From a checkpoint of a small mixture-of-experts model trained on Wikipedia: width 320, 16 experts in each of 13 layers.
Below are experts of layer 8 (counted from 0) of a mixture-of-experts language model. Rows are named router (the router's row for the expert), gate (a neuron's input weights, with its number), up (a neuron's input weights, with its number) and show model dimensions 0-63. Each number is 50 + 10 x the weight over its row's rms, rounded and kept within 0 to 99.
After each expert's rows: a language model's description of what the expert responds to. This comes from a sample of Wikipedia text that the model never trained on.

# expert 12
router:50 58 59 41 58 53 53 48 47 54 42 43 44 44 48 54 41 37 51 53 54 50 52 32 60 36 48 43 48 50 53 63 35 53 64 53 52 61 58 63 47 69 72 46 70 39 57 51 44 59 50 62 45 65 57 40 36 31 47 45 50 46 61 40
gate0:55 38 62 40 54 39 41 68 49 35 46 30 40 63 50 54 47 42 49 39 47 49 49 52 51 39 66 56 49 48 65 56 41 39 52 65 39 61 35 59 69 47 68 57 47 43 47 63 36 48 64 49 57 59 79 55 77 52 51 30 48 41 45 38
up0:49 40 39 41 49 42 50 36 50 49 53 50 39 43 57 58 64 43 46 61 46 51 55 49 63 58 61 46 40 40 60 44 46 47 45 48 35 57 62 41 53 39 38 49 68 61 56 30 53 50 50 65 48 39 47 63 50 40 66 43 32 47 55 52
gate1:57 45 58 50 43 66 40 59 64 52 36 54 58 48 54 36 44 70 47 45 57 67 58 49 50 53 43 34 47 39 45 65 43 71 75 48 46 36 43 50 37 66 51 50 55 43 27 59 47 56 50 44 56 58 52 61 52 66 49 49 52 67 40 53
up1:48 54 65 58 62 38 50 47 60 62 58 43 53 54 44 47 52 50 63 55 39 36 47 55 47 51 39 51 45 58 53 61 52 45 76 32 45 51 64 52 45 41 59 46 52 48 28 43 65 52 46 50 34 50 46 43 44 43 58 65 62 55 52 28
Description: Word pieces in technical, scientific and government text and section headings, such as com-bines, Gen-eCards, H-istory, reg-ulatory, species.

# expert 10
router:47 27 40 47 30 43 63 59 64 58 44 62 38 55 62 27 49 44 59 36 28 73 65 56 42 60 51 59 46 42 53 45 49 32 58 44 40 60 51 53 60 67 62 56 47 42 42 49 57 54 49 56 52 52 24 38 43 46 50 52 61 41 53 66
gate0:48 56 50 44 60 47 68 44 82 52 45 65 77 62 64 42 41 52 53 52 49 48 62 50 52 53 43 40 44 55 53 53 62 44 49 50 78 54 53 49 36 44 30 45 53 48 50 48 51 51 39 52 44 68 39 41 48 42 74 39 51 30 68 53
up0:61 49 51 34 55 44 47 48 57 42 51 56 40 62 38 61 48 41 37 50 49 38 60 41 52 54 26 54 56 53 61 37 67 47 42 55 50 57 46 66 48 56 54 36 50 51 47 64 36 56 55 63 56 55 36 65 71 39 71 41 53 55 57 44
gate1:19 31 59 64 33 56 51 69 53 50 42 62 38 59 47 50 33 53 53 47 49 63 37 45 45 53 40 39 57 63 54 32 50 36 65 55 50 43 54 54 51 44 30 55 45 25 54 23 53 61 62 47 46 60 35 51 66 44 48 53 44 51 48 58
up1:52 67 65 53 53 48 57 49 42 45 47 48 46 59 51 49 39 36 44 63 50 62 51 34 44 56 54 33 58 51 44 43 55 56 65 55 46 59 54 65 63 53 52 44 53 39 54 54 54 39 61 65 42 64 47 43 60 42 60 53 73 57 42 47
Description: First piece of a word split into fragments, right after the, and or a, such as w-idely, se-quel, rec-ognizable, un-animous.

# expert 1
router:59 44 59 44 38 31 57 42 47 53 36 67 34 26 51 61 54 57 48 61 41 47 78 55 53 64 47 57 49 54 37 45 27 64 63 69 42 49 54 52 44 64 51 50 56 40 55 44 54 55 67 45 46 45 68 62 45 45 23 47 60 51 48 70
gate0:40 56 47 32 62 34 26 63 51 67 44 35 45 49 57 52 53 47 50 49 41 49 62 54 38 57 31 43 54 30 48 42 38 52 41 50 45 55 57 54 41 53 49 55 50 44 62 34 51 53 70 49 42 61 62 41 59 55 42 54 46 58 48 58
up0:52 51 54 52 59 51 68 49 27 45 42 58 41 43 41 45 47 42 54 51 56 66 40 41 62 59 32 42 32 55 65 45 34 44 44 63 51 48 54 46 58 43 50 45 38 50 36 56 54 31 36 52 48 51 47 44 48 33 53 43 60 39 36 49
gate1:50 44 56 33 44 35 59 47 39 48 36 55 33 51 48 56 72 57 60 41 67 46 70 55 57 53 49 50 58 51 54 56 52 45 66 43 49 48 40 50 45 59 56 50 64 50 29 46 65 55 49 62 61 66 52 38 57 46 49 55 51 43 49 61
up1:52 46 42 33 52 48 55 64 46 55 63 59 40 27 38 69 51 64 58 48 46 55 48 65 53 46 52 39 52 75 62 65 62 59 39 60 49 46 48 44 57 64 32 39 45 71 49 67 53 46 37 61 42 45 36 62 59 39 56 51 39 61 44 47
Description: Capital letters and short labels in infoboxes and tables, such as the D of DST, dashes opening list items, colons after Total.

# expert 15
router:42 30 31 56 58 63 39 48 55 60 45 40 46 55 51 44 55 67 64 45 37 44 63 58 58 78 42 35 46 53 36 54 46 45 39 69 45 55 45 52 60 52 25 42 48 50 43 30 60 68 48 42 52 57 56 57 61 55 53 47 57 39 55 54
gate0:41 45 48 50 58 64 51 42 56 69 45 47 52 45 65 61 71 64 64 45 57 62 42 49 54 75 37 22 42 64 56 66 37 45 48 73 29 48 53 49 43 53 40 52 54 52 50 56 38 55 60 49 67 35 66 54 54 53 53 65 53 60 44 52
up0:74 50 48 55 37 43 59 46 52 26 49 31 48 50 44 61 37 38 50 41 42 64 41 42 52 24 43 61 40 54 57 25 64 42 58 39 51 42 46 54 54 64 60 46 45 55 61 72 39 49 50 63 52 51 52 50 56 43 51 45 49 56 47 46
gate1:49 28 49 64 46 72 51 43 58 53 39 64 44 43 55 41 34 55 70 29 54 46 55 56 53 42 49 52 63 66 43 59 71 35 52 59 57 50 59 60 49 52 36 38 46 39 57 58 59 49 42 49 47 42 40 47 55 51 53 50 48 51 49 36
up1:51 54 56 67 56 38 57 34 34 47 41 33 64 59 61 49 43 68 54 50 41 43 65 62 31 57 24 46 47 76 43 38 51 28 47 42 59 55 42 39 62 43 55 42 54 50 48 36 74 59 43 59 48 49 60 72 39 48 61 53 64 49 56 63
Description: Spaces, colons and first pieces inside table cells and lists, like times 20:21, vote results, scores, and word starts like ac, ar.

# expert 2
router:43 52 42 40 42 62 50 44 67 38 34 53 33 71 46 40 45 47 50 40 31 57 39 54 60 46 49 40 53 50 62 42 45 31 56 55 56 40 55 57 74 53 61 56 49 46 64 56 54 46 52 80 54 45 38 30 59 39 50 54 46 55 46 43
gate0:43 46 37 53 46 59 68 48 68 38 37 49 32 51 51 39 57 42 44 48 31 79 34 40 46 53 44 43 59 52 38 61 33 45 53 48 48 39 39 49 58 50 64 61 54 45 62 47 60 43 46 46 46 51 55 44 45 65 59 53 58 55 34 29
up0:69 49 50 50 58 50 44 47 38 47 43 47 36 64 62 61 40 62 60 44 37 51 60 33 46 52 30 35 59 57 47 39 49 39 38 58 57 52 40 66 48 55 60 57 71 46 67 51 53 49 49 50 44 57 45 43 48 54 43 69 50 65 55 48
gate1:53 37 63 39 31 47 63 34 59 26 52 64 59 52 53 56 21 68 51 20 51 52 63 39 40 31 48 44 75 52 40 52 37 27 54 48 56 48 58 59 54 52 48 52 59 43 58 55 65 51 52 60 63 61 50 36 63 37 51 59 43 52 61 42
up1:64 45 52 57 57 52 39 59 67 47 54 45 70 48 47 43 58 66 59 52 35 40 51 48 47 51 54 48 43 61 55 58 48 44 52 54 50 70 75 42 71 77 59 55 44 51 40 38 68 51 30 54 48 44 56 50 35 36 39 31 59 50 70 47
Description: Mid-word pieces of non-English personal and place names and rare scripts, such as Kaluzh-s-ky, Vindbj-art, Föh-r, -ington, -ford.

# expert 5
router:65 46 60 54 49 56 49 32 49 44 23 50 46 37 53 57 55 62 48 57 33 48 78 60 43 62 47 47 44 52 32 60 26 53 51 55 56 53 49 43 49 57 41 42 55 38 50 36 59 56 71 54 43 58 76 51 32 52 36 45 59 37 58 68
gate0:53 43 78 64 47 53 58 42 49 62 35 53 37 45 48 56 35 59 54 52 47 48 66 37 59 38 44 39 37 57 42 59 48 46 63 53 53 36 46 33 60 68 41 42 64 72 57 49 57 68 44 79 44 69 58 51 41 80 52 35 54 34 59 67
up0:59 40 41 47 54 58 46 66 43 44 47 35 55 71 50 34 42 57 32 49 63 50 62 68 49 65 50 56 47 47 49 48 38 51 34 41 45 66 61 38 63 24 34 25 48 40 46 62 47 46 54 45 50 40 31 52 43 57 44 66 50 62 39 41
gate1:53 49 39 60 51 44 32 47 49 50 47 40 39 55 44 61 56 50 47 58 48 57 17 58 63 49 45 58 46 67 64 39 42 58 33 60 47 42 61 69 63 46 60 38 39 39 56 48 47 56 81 51 54 60 46 69 47 41 46 35 53 52 49 55
up1:54 57 58 53 62 55 65 34 58 58 34 37 43 55 50 38 56 30 50 48 34 40 61 63 66 45 55 45 39 48 58 58 61 47 55 46 66 64 55 66 64 39 68 65 58 49 34 53 40 54 51 57 55 54 61 52 54 37 65 51 46 43 46 48
Description: Units and symbols after numbers in measurements and tables, such as %, °, km, ft, sq mi, in.

# expert 8
router:57 56 61 50 37 61 56 45 43 34 44 54 46 45 60 57 62 50 59 56 54 49 61 49 55 43 46 44 69 55 39 62 38 61 50 56 63 51 57 49 47 53 69 32 73 42 57 59 64 52 72 33 53 51 69 53 40 79 42 49 56 56 61 49
gate0:58 51 46 55 38 74 55 53 27 46 51 58 33 69 59 57 66 54 48 54 53 34 34 56 63 48 52 39 67 72 41 58 48 53 47 58 53 51 44 47 57 54 41 38 77 35 59 47 56 53 44 53 46 63 55 65 44 68 54 49 52 43 31 51
up0:56 51 38 49 64 47 48 33 59 52 60 40 51 43 37 51 51 50 43 48 58 65 51 58 53 52 41 29 37 45 41 52 52 32 48 33 36 54 47 77 37 45 55 48 55 57 40 59 48 36 58 77 51 57 42 32 56 36 53 56 58 47 50 24
gate1:49 50 46 50 57 53 35 66 54 44 46 56 70 54 45 60 36 43 46 54 38 47 60 45 57 51 65 32 80 57 43 45 59 49 52 50 57 29 66 51 50 50 44 33 49 45 51 43 50 54 63 41 48 57 47 39 48 45 53 55 52 50 49 63
up1:70 43 61 48 50 48 60 56 53 37 62 46 56 51 46 46 47 45 58 52 51 48 50 46 44 54 44 46 34 60 58 39 39 57 80 41 20 34 54 46 54 52 31 58 55 49 48 52 66 53 59 54 73 66 56 62 49 35 58 50 51 39 30 44
Description: Digits in sports score tables and season records, such as W 79–68, plus country, state and university names like USA, York.

# expert 0
router:36 34 45 60 43 52 61 64 70 51 55 57 53 41 70 36 49 60 59 32 60 49 57 60 54 41 60 41 56 53 56 60 64 54 52 41 43 50 58 50 54 59 48 60 36 48 45 50 70 65 38 45 47 58 36 39 51 58 47 45 54 33 58 32
gate0:39 40 45 61 70 42 47 59 59 33 29 49 51 53 44 42 59 53 58 54 43 45 45 70 62 42 54 45 56 45 36 72 49 47 57 36 55 44 56 48 39 60 54 43 37 58 60 63 58 62 63 47 56 63 48 59 58 54 46 55 58 39 25 27
up0:36 40 55 65 46 53 54 47 69 56 42 63 64 40 44 47 64 44 54 35 48 49 50 39 61 29 48 43 47 36 54 61 61 63 35 36 45 40 40 33 41 60 42 37 41 51 41 29 51 49 66 57 57 44 57 55 60 56 48 47 59 39 43 41
gate1:44 60 51 48 36 35 69 45 61 38 36 55 61 41 47 37 53 71 48 50 45 71 64 64 53 59 53 48 59 63 58 58 64 50 46 51 56 58 41 56 46 67 41 43 36 35 54 50 56 58 57 46 43 44 43 44 44 49 61 59 51 51 44 45
up1:55 59 41 54 38 55 39 62 71 65 44 70 45 39 45 39 45 71 60 62 39 44 69 55 67 46 52 54 42 39 56 52 56 62 28 63 56 52 46 47 54 44 73 58 45 48 61 41 16 52 48 49 53 41 32 60 67 68 44 44 50 53 55 55
Description: Word endings and content words in film, music and biography prose, often after he/his, such as manages, goes, released, died.

# expert 9
router:53 48 54 35 64 58 47 64 50 48 53 54 55 57 64 42 63 66 55 45 49 64 40 58 39 28 47 52 64 41 49 47 58 49 39 46 51 36 35 48 40 42 48 35 50 51 46 59 45 50 45 43 45 37 40 38 39 51 55 50 49 67 53 62
gate0:45 58 20 37 59 49 54 50 40 54 51 49 41 50 60 43 51 57 57 43 63 53 41 47 63 44 36 53 62 62 50 49 31 67 51 30 61 56 55 46 52 38 49 43 44 48 63 49 44 54 47 48 40 58 36 48 56 55 32 44 47 32 33 41
up0:49 44 52 39 60 45 35 39 72 52 37 41 39 42 47 51 51 59 50 61 54 41 59 54 47 46 38 46 32 41 48 50 79 58 57 69 56 32 44 66 19 61 54 59 55 39 49 38 47 66 42 52 56 44 52 48 59 53 58 52 53 32 61 47
gate1:46 54 26 41 46 44 42 54 35 56 50 56 28 49 60 50 76 44 61 32 43 43 43 41 37 59 23 45 44 47 41 50 40 41 47 50 56 38 40 53 49 55 56 48 53 44 46 50 44 43 62 60 49 49 37 38 52 31 51 42 56 56 43 54
up1:54 52 38 48 49 55 50 53 51 50 61 67 46 52 45 35 60 57 49 43 51 45 41 50 49 62 36 49 31 54 45 48 46 53 57 54 55 30 37 57 50 44 57 49 39 34 50 41 37 56 59 50 62 50 47 31 49 61 48 38 64 37 64 48
Description: Punctuation and structural tokens: hyphens in compounds like vice-president, sentence-final periods, closing quotes, and == heading markers.

# expert 7
router:49 43 48 61 35 52 60 54 72 38 44 50 62 44 60 43 39 55 57 43 59 49 49 50 53 37 60 38 52 58 49 69 52 41 58 49 52 58 51 52 68 62 61 41 50 49 47 62 86 64 52 46 62 60 60 59 42 69 58 49 51 25 54 44
gate0:58 27 50 45 45 69 53 49 51 58 34 60 52 64 60 50 40 53 41 38 57 52 50 49 51 48 58 44 64 54 41 62 41 48 45 57 42 51 42 39 71 61 58 40 44 68 50 49 30 73 54 48 50 47 69 56 49 54 48 58 63 60 59 63
up0:50 58 46 58 45 39 53 52 33 49 54 57 47 54 62 46 60 51 40 26 51 43 42 42 48 45 74 44 47 56 35 69 57 64 46 48 60 32 56 44 56 59 53 72 47 51 48 47 52 55 47 46 64 56 54 51 41 59 47 57 43 34 60 55
gate1:65 50 41 44 43 47 50 62 52 58 60 37 52 30 48 62 50 70 52 47 44 47 47 55 56 52 51 60 40 45 56 57 52 29 68 45 63 53 55 55 48 43 47 61 52 58 61 45 45 49 39 69 38 54 42 58 33 51 70 41 59 39 63 44
up1:51 43 63 42 44 47 50 43 43 45 29 56 59 39 74 59 44 37 49 53 45 44 54 54 53 50 48 53 47 63 59 48 34 32 48 44 68 51 44 47 58 43 32 48 38 43 30 60 48 63 56 47 56 69 52 33 36 42 61 38 56 45 51 36
Description: Middle and final pieces of ordinary words and single digits in numbers, such as round-ed, cent-ral, b-ell-ied, 9.9.

# expert 3
router:40 54 41 42 55 57 40 59 49 55 45 47 19 59 58 45 54 49 51 31 42 61 49 69 43 48 41 47 46 34 59 21 50 45 64 46 59 33 42 54 44 55 51 55 44 39 68 37 41 48 51 54 50 55 46 44 56 56 45 54 48 58 47 36
gate0:45 54 54 60 53 56 47 68 38 49 40 40 43 71 54 56 45 48 56 26 55 62 39 66 30 57 45 49 56 49 64 42 33 52 38 52 49 47 38 50 21 46 62 31 61 60 63 48 47 52 56 56 42 68 51 50 46 42 48 46 49 51 45 73
up0:53 60 64 52 49 70 54 55 50 60 63 51 28 44 51 54 74 54 43 67 57 60 50 56 38 55 54 52 53 57 38 32 58 57 72 61 40 53 46 47 41 57 40 48 45 45 44 49 49 55 40 48 70 71 31 33 49 34 56 44 44 30 52 41
gate1:44 39 52 62 39 55 51 34 73 43 51 52 35 30 60 57 44 38 41 64 55 47 57 56 38 37 58 47 45 49 47 56 54 41 47 52 51 33 60 65 57 64 57 27 39 41 57 53 51 46 47 50 44 55 41 53 50 62 56 56 49 34 42 44
up1:51 51 53 58 39 53 57 56 55 48 50 51 45 42 39 33 50 51 48 52 71 48 34 49 47 66 52 64 38 55 57 45 60 59 59 42 53 26 47 59 59 47 33 59 59 54 41 52 30 54 49 36 43 61 36 48 54 62 70 54 48 45 49 60
Description: Word pieces inside non-English names, especially accented letters like é, ć, í, as in Alcalá-Zamora, Cáceres, Châtillon.

# expert 11
router:35 46 44 59 52 32 52 39 48 56 46 41 53 52 44 46 52 54 62 56 63 36 61 50 61 72 56 55 62 50 42 53 33 60 48 71 34 51 59 66 61 55 47 48 39 28 52 41 49 63 42 45 41 63 49 62 66 49 43 36 65 49 42 46
gate0:48 48 48 51 39 34 53 71 54 42 51 48 62 33 60 48 56 44 61 52 52 42 60 79 62 51 67 55 58 46 53 50 40 60 41 58 33 73 56 50 39 36 59 23 36 53 54 51 45 65 36 30 50 41 43 48 65 50 58 39 62 48 48 59
up0:48 41 40 65 45 38 49 56 46 57 53 43 47 34 64 41 49 42 44 51 66 46 52 64 64 53 76 50 56 39 55 67 61 46 51 61 52 66 70 44 50 45 58 43 49 47 54 47 50 55 52 22 75 45 60 44 56 57 68 29 43 49 47 50
gate1:48 41 40 60 57 50 42 56 42 48 64 52 53 44 39 37 59 36 54 48 53 47 60 46 54 49 54 56 58 45 39 65 57 64 64 55 53 48 59 34 66 58 66 43 54 56 31 32 61 48 47 29 35 52 72 54 57 38 47 45 57 46 47 60
up1:39 58 41 60 34 43 40 55 46 60 43 50 41 64 60 41 42 50 46 43 29 49 46 39 35 41 51 65 58 52 66 38 33 46 58 57 41 44 61 54 32 41 41 50 53 56 39 68 37 53 52 48 56 42 32 35 61 43 40 53 37 37 29 39
Description: Tokens starting lines, sentences or table cells, such as The, In, However, See, table pipes, and == section headings.

# expert 13
router:51 49 43 40 60 54 48 48 51 66 60 47 40 54 53 49 73 43 55 42 42 67 28 53 56 64 38 40 57 66 55 50 52 46 45 54 47 39 47 52 45 48 35 56 60 52 52 57 48 42 55 63 60 42 45 55 55 35 43 35 54 51 49 59
gate0:49 37 45 33 55 48 77 59 74 57 50 45 63 59 56 59 54 50 45 59 33 38 54 62 50 51 36 54 45 53 51 51 47 47 55 33 35 46 44 52 48 54 50 27 46 52 38 62 52 49 41 58 48 56 45 67 50 49 46 34 56 43 32 57
up0:42 53 61 62 68 33 42 56 48 32 46 42 71 53 57 26 46 42 44 69 60 45 36 38 40 37 63 46 61 46 38 57 46 43 34 52 49 44 46 62 53 51 55 48 54 48 44 59 50 53 55 45 50 57 50 37 46 44 63 44 44 53 59 59
gate1:56 60 52 48 49 51 51 42 48 51 41 56 51 43 27 64 61 58 49 31 52 52 43 52 60 56 49 40 51 53 37 50 48 54 59 36 56 26 67 39 48 45 51 47 52 58 35 57 32 38 49 58 52 57 55 46 58 39 52 42 52 78 50 48
up1:40 38 38 46 62 55 55 54 74 44 50 65 37 37 49 54 62 55 63 34 51 54 58 35 46 37 39 64 47 50 46 56 27 66 65 34 53 64 56 51 64 59 52 55 50 45 45 65 38 57 59 46 48 48 47 64 42 55 37 59 73 51 42 56
Description: Pipes after repealed Acts in statute tables, capital initials of names and titles, and pieces like Dep, Army, States.

# expert 6
router:21 48 53 40 46 20 61 44 39 56 61 53 48 61 48 46 48 36 55 60 54 49 58 46 59 72 48 53 60 57 52 53 43 36 53 63 44 63 60 64 67 47 30 56 45 28 53 55 44 65 41 57 50 58 34 58 64 23 44 40 55 48 40 60
gate0:35 63 46 49 56 52 53 58 46 40 47 56 42 48 31 43 37 64 42 41 23 63 62 51 34 51 57 54 50 60 46 45 51 51 47 43 66 53 45 64 58 55 48 44 56 28 44 47 44 40 45 42 58 59 50 43 41 49 48 59 38 44 48 37
up0:57 41 46 57 46 67 42 51 53 26 50 38 51 44 51 53 60 62 54 48 50 36 35 57 49 50 59 61 57 36 52 58 45 57 55 50 55 55 68 63 46 37 50 63 54 38 56 50 57 66 52 43 49 60 51 43 71 38 50 47 43 46 54 53
gate1:42 36 43 45 50 46 47 51 44 46 39 44 47 48 46 41 47 41 55 44 53 40 50 44 77 67 51 42 54 46 51 38 45 49 47 47 46 52 49 67 53 45 53 53 61 28 50 60 52 48 57 52 49 71 50 50 31 55 45 43 39 52 53 48
up1:40 51 31 51 51 36 69 49 44 65 62 56 64 63 44 45 52 45 39 57 44 49 47 37 68 59 77 54 63 58 54 44 44 48 28 68 60 66 44 52 77 40 53 52 38 62 55 53 51 51 49 44 33 62 31 52 49 41 49 38 53 24 38 37
Description: Structural tokens after line breaks, pipes or dashes in infobox lists, taxonomy and tables, such as Clade:, Infraorder, |, -.

# expert 4
router:52 50 49 42 55 39 60 47 55 46 41 35 61 38 58 55 42 60 57 53 63 42 48 50 53 35 57 37 48 53 55 63 58 58 75 46 48 66 57 51 71 65 62 43 50 48 53 60 61 64 57 51 39 56 54 48 43 67 52 41 48 59 59 38
gate0:48 39 35 51 73 49 46 49 46 75 65 42 44 45 42 33 55 51 66 50 36 38 30 56 38 69 61 47 39 42 50 60 53 69 54 36 45 46 48 54 61 39 75 56 54 59 55 51 47 45 48 59 42 47 67 53 40 54 46 61 45 48 53 40
up0:43 41 72 55 42 41 52 49 71 48 49 53 56 47 33 39 49 44 44 49 58 25 44 57 57 55 49 41 51 37 70 41 55 55 48 31 43 51 56 56 63 46 55 35 57 58 43 56 42 44 54 63 42 44 53 63 57 73 51 64 59 50 51 71
gate1:43 42 61 61 42 49 55 44 64 58 52 53 56 44 60 62 55 52 50 69 47 49 41 52 51 45 63 54 57 58 48 37 67 66 68 52 42 34 48 48 52 57 64 43 66 58 46 47 59 49 57 33 53 39 54 41 36 51 48 60 52 29 40 51
up1:51 60 54 62 57 62 52 56 55 54 55 34 42 42 56 35 43 43 61 47 43 56 54 34 69 30 50 39 45 48 58 61 42 48 42 48 48 50 47 52 44 56 61 35 47 49 33 60 47 54 57 62 37 61 45 30 47 70 42 44 44 45 53 41
Description: Middle and final pieces of common words in games, vehicles, railways, television and drugs, such as PlayStation, equipment, Typical, Voiced.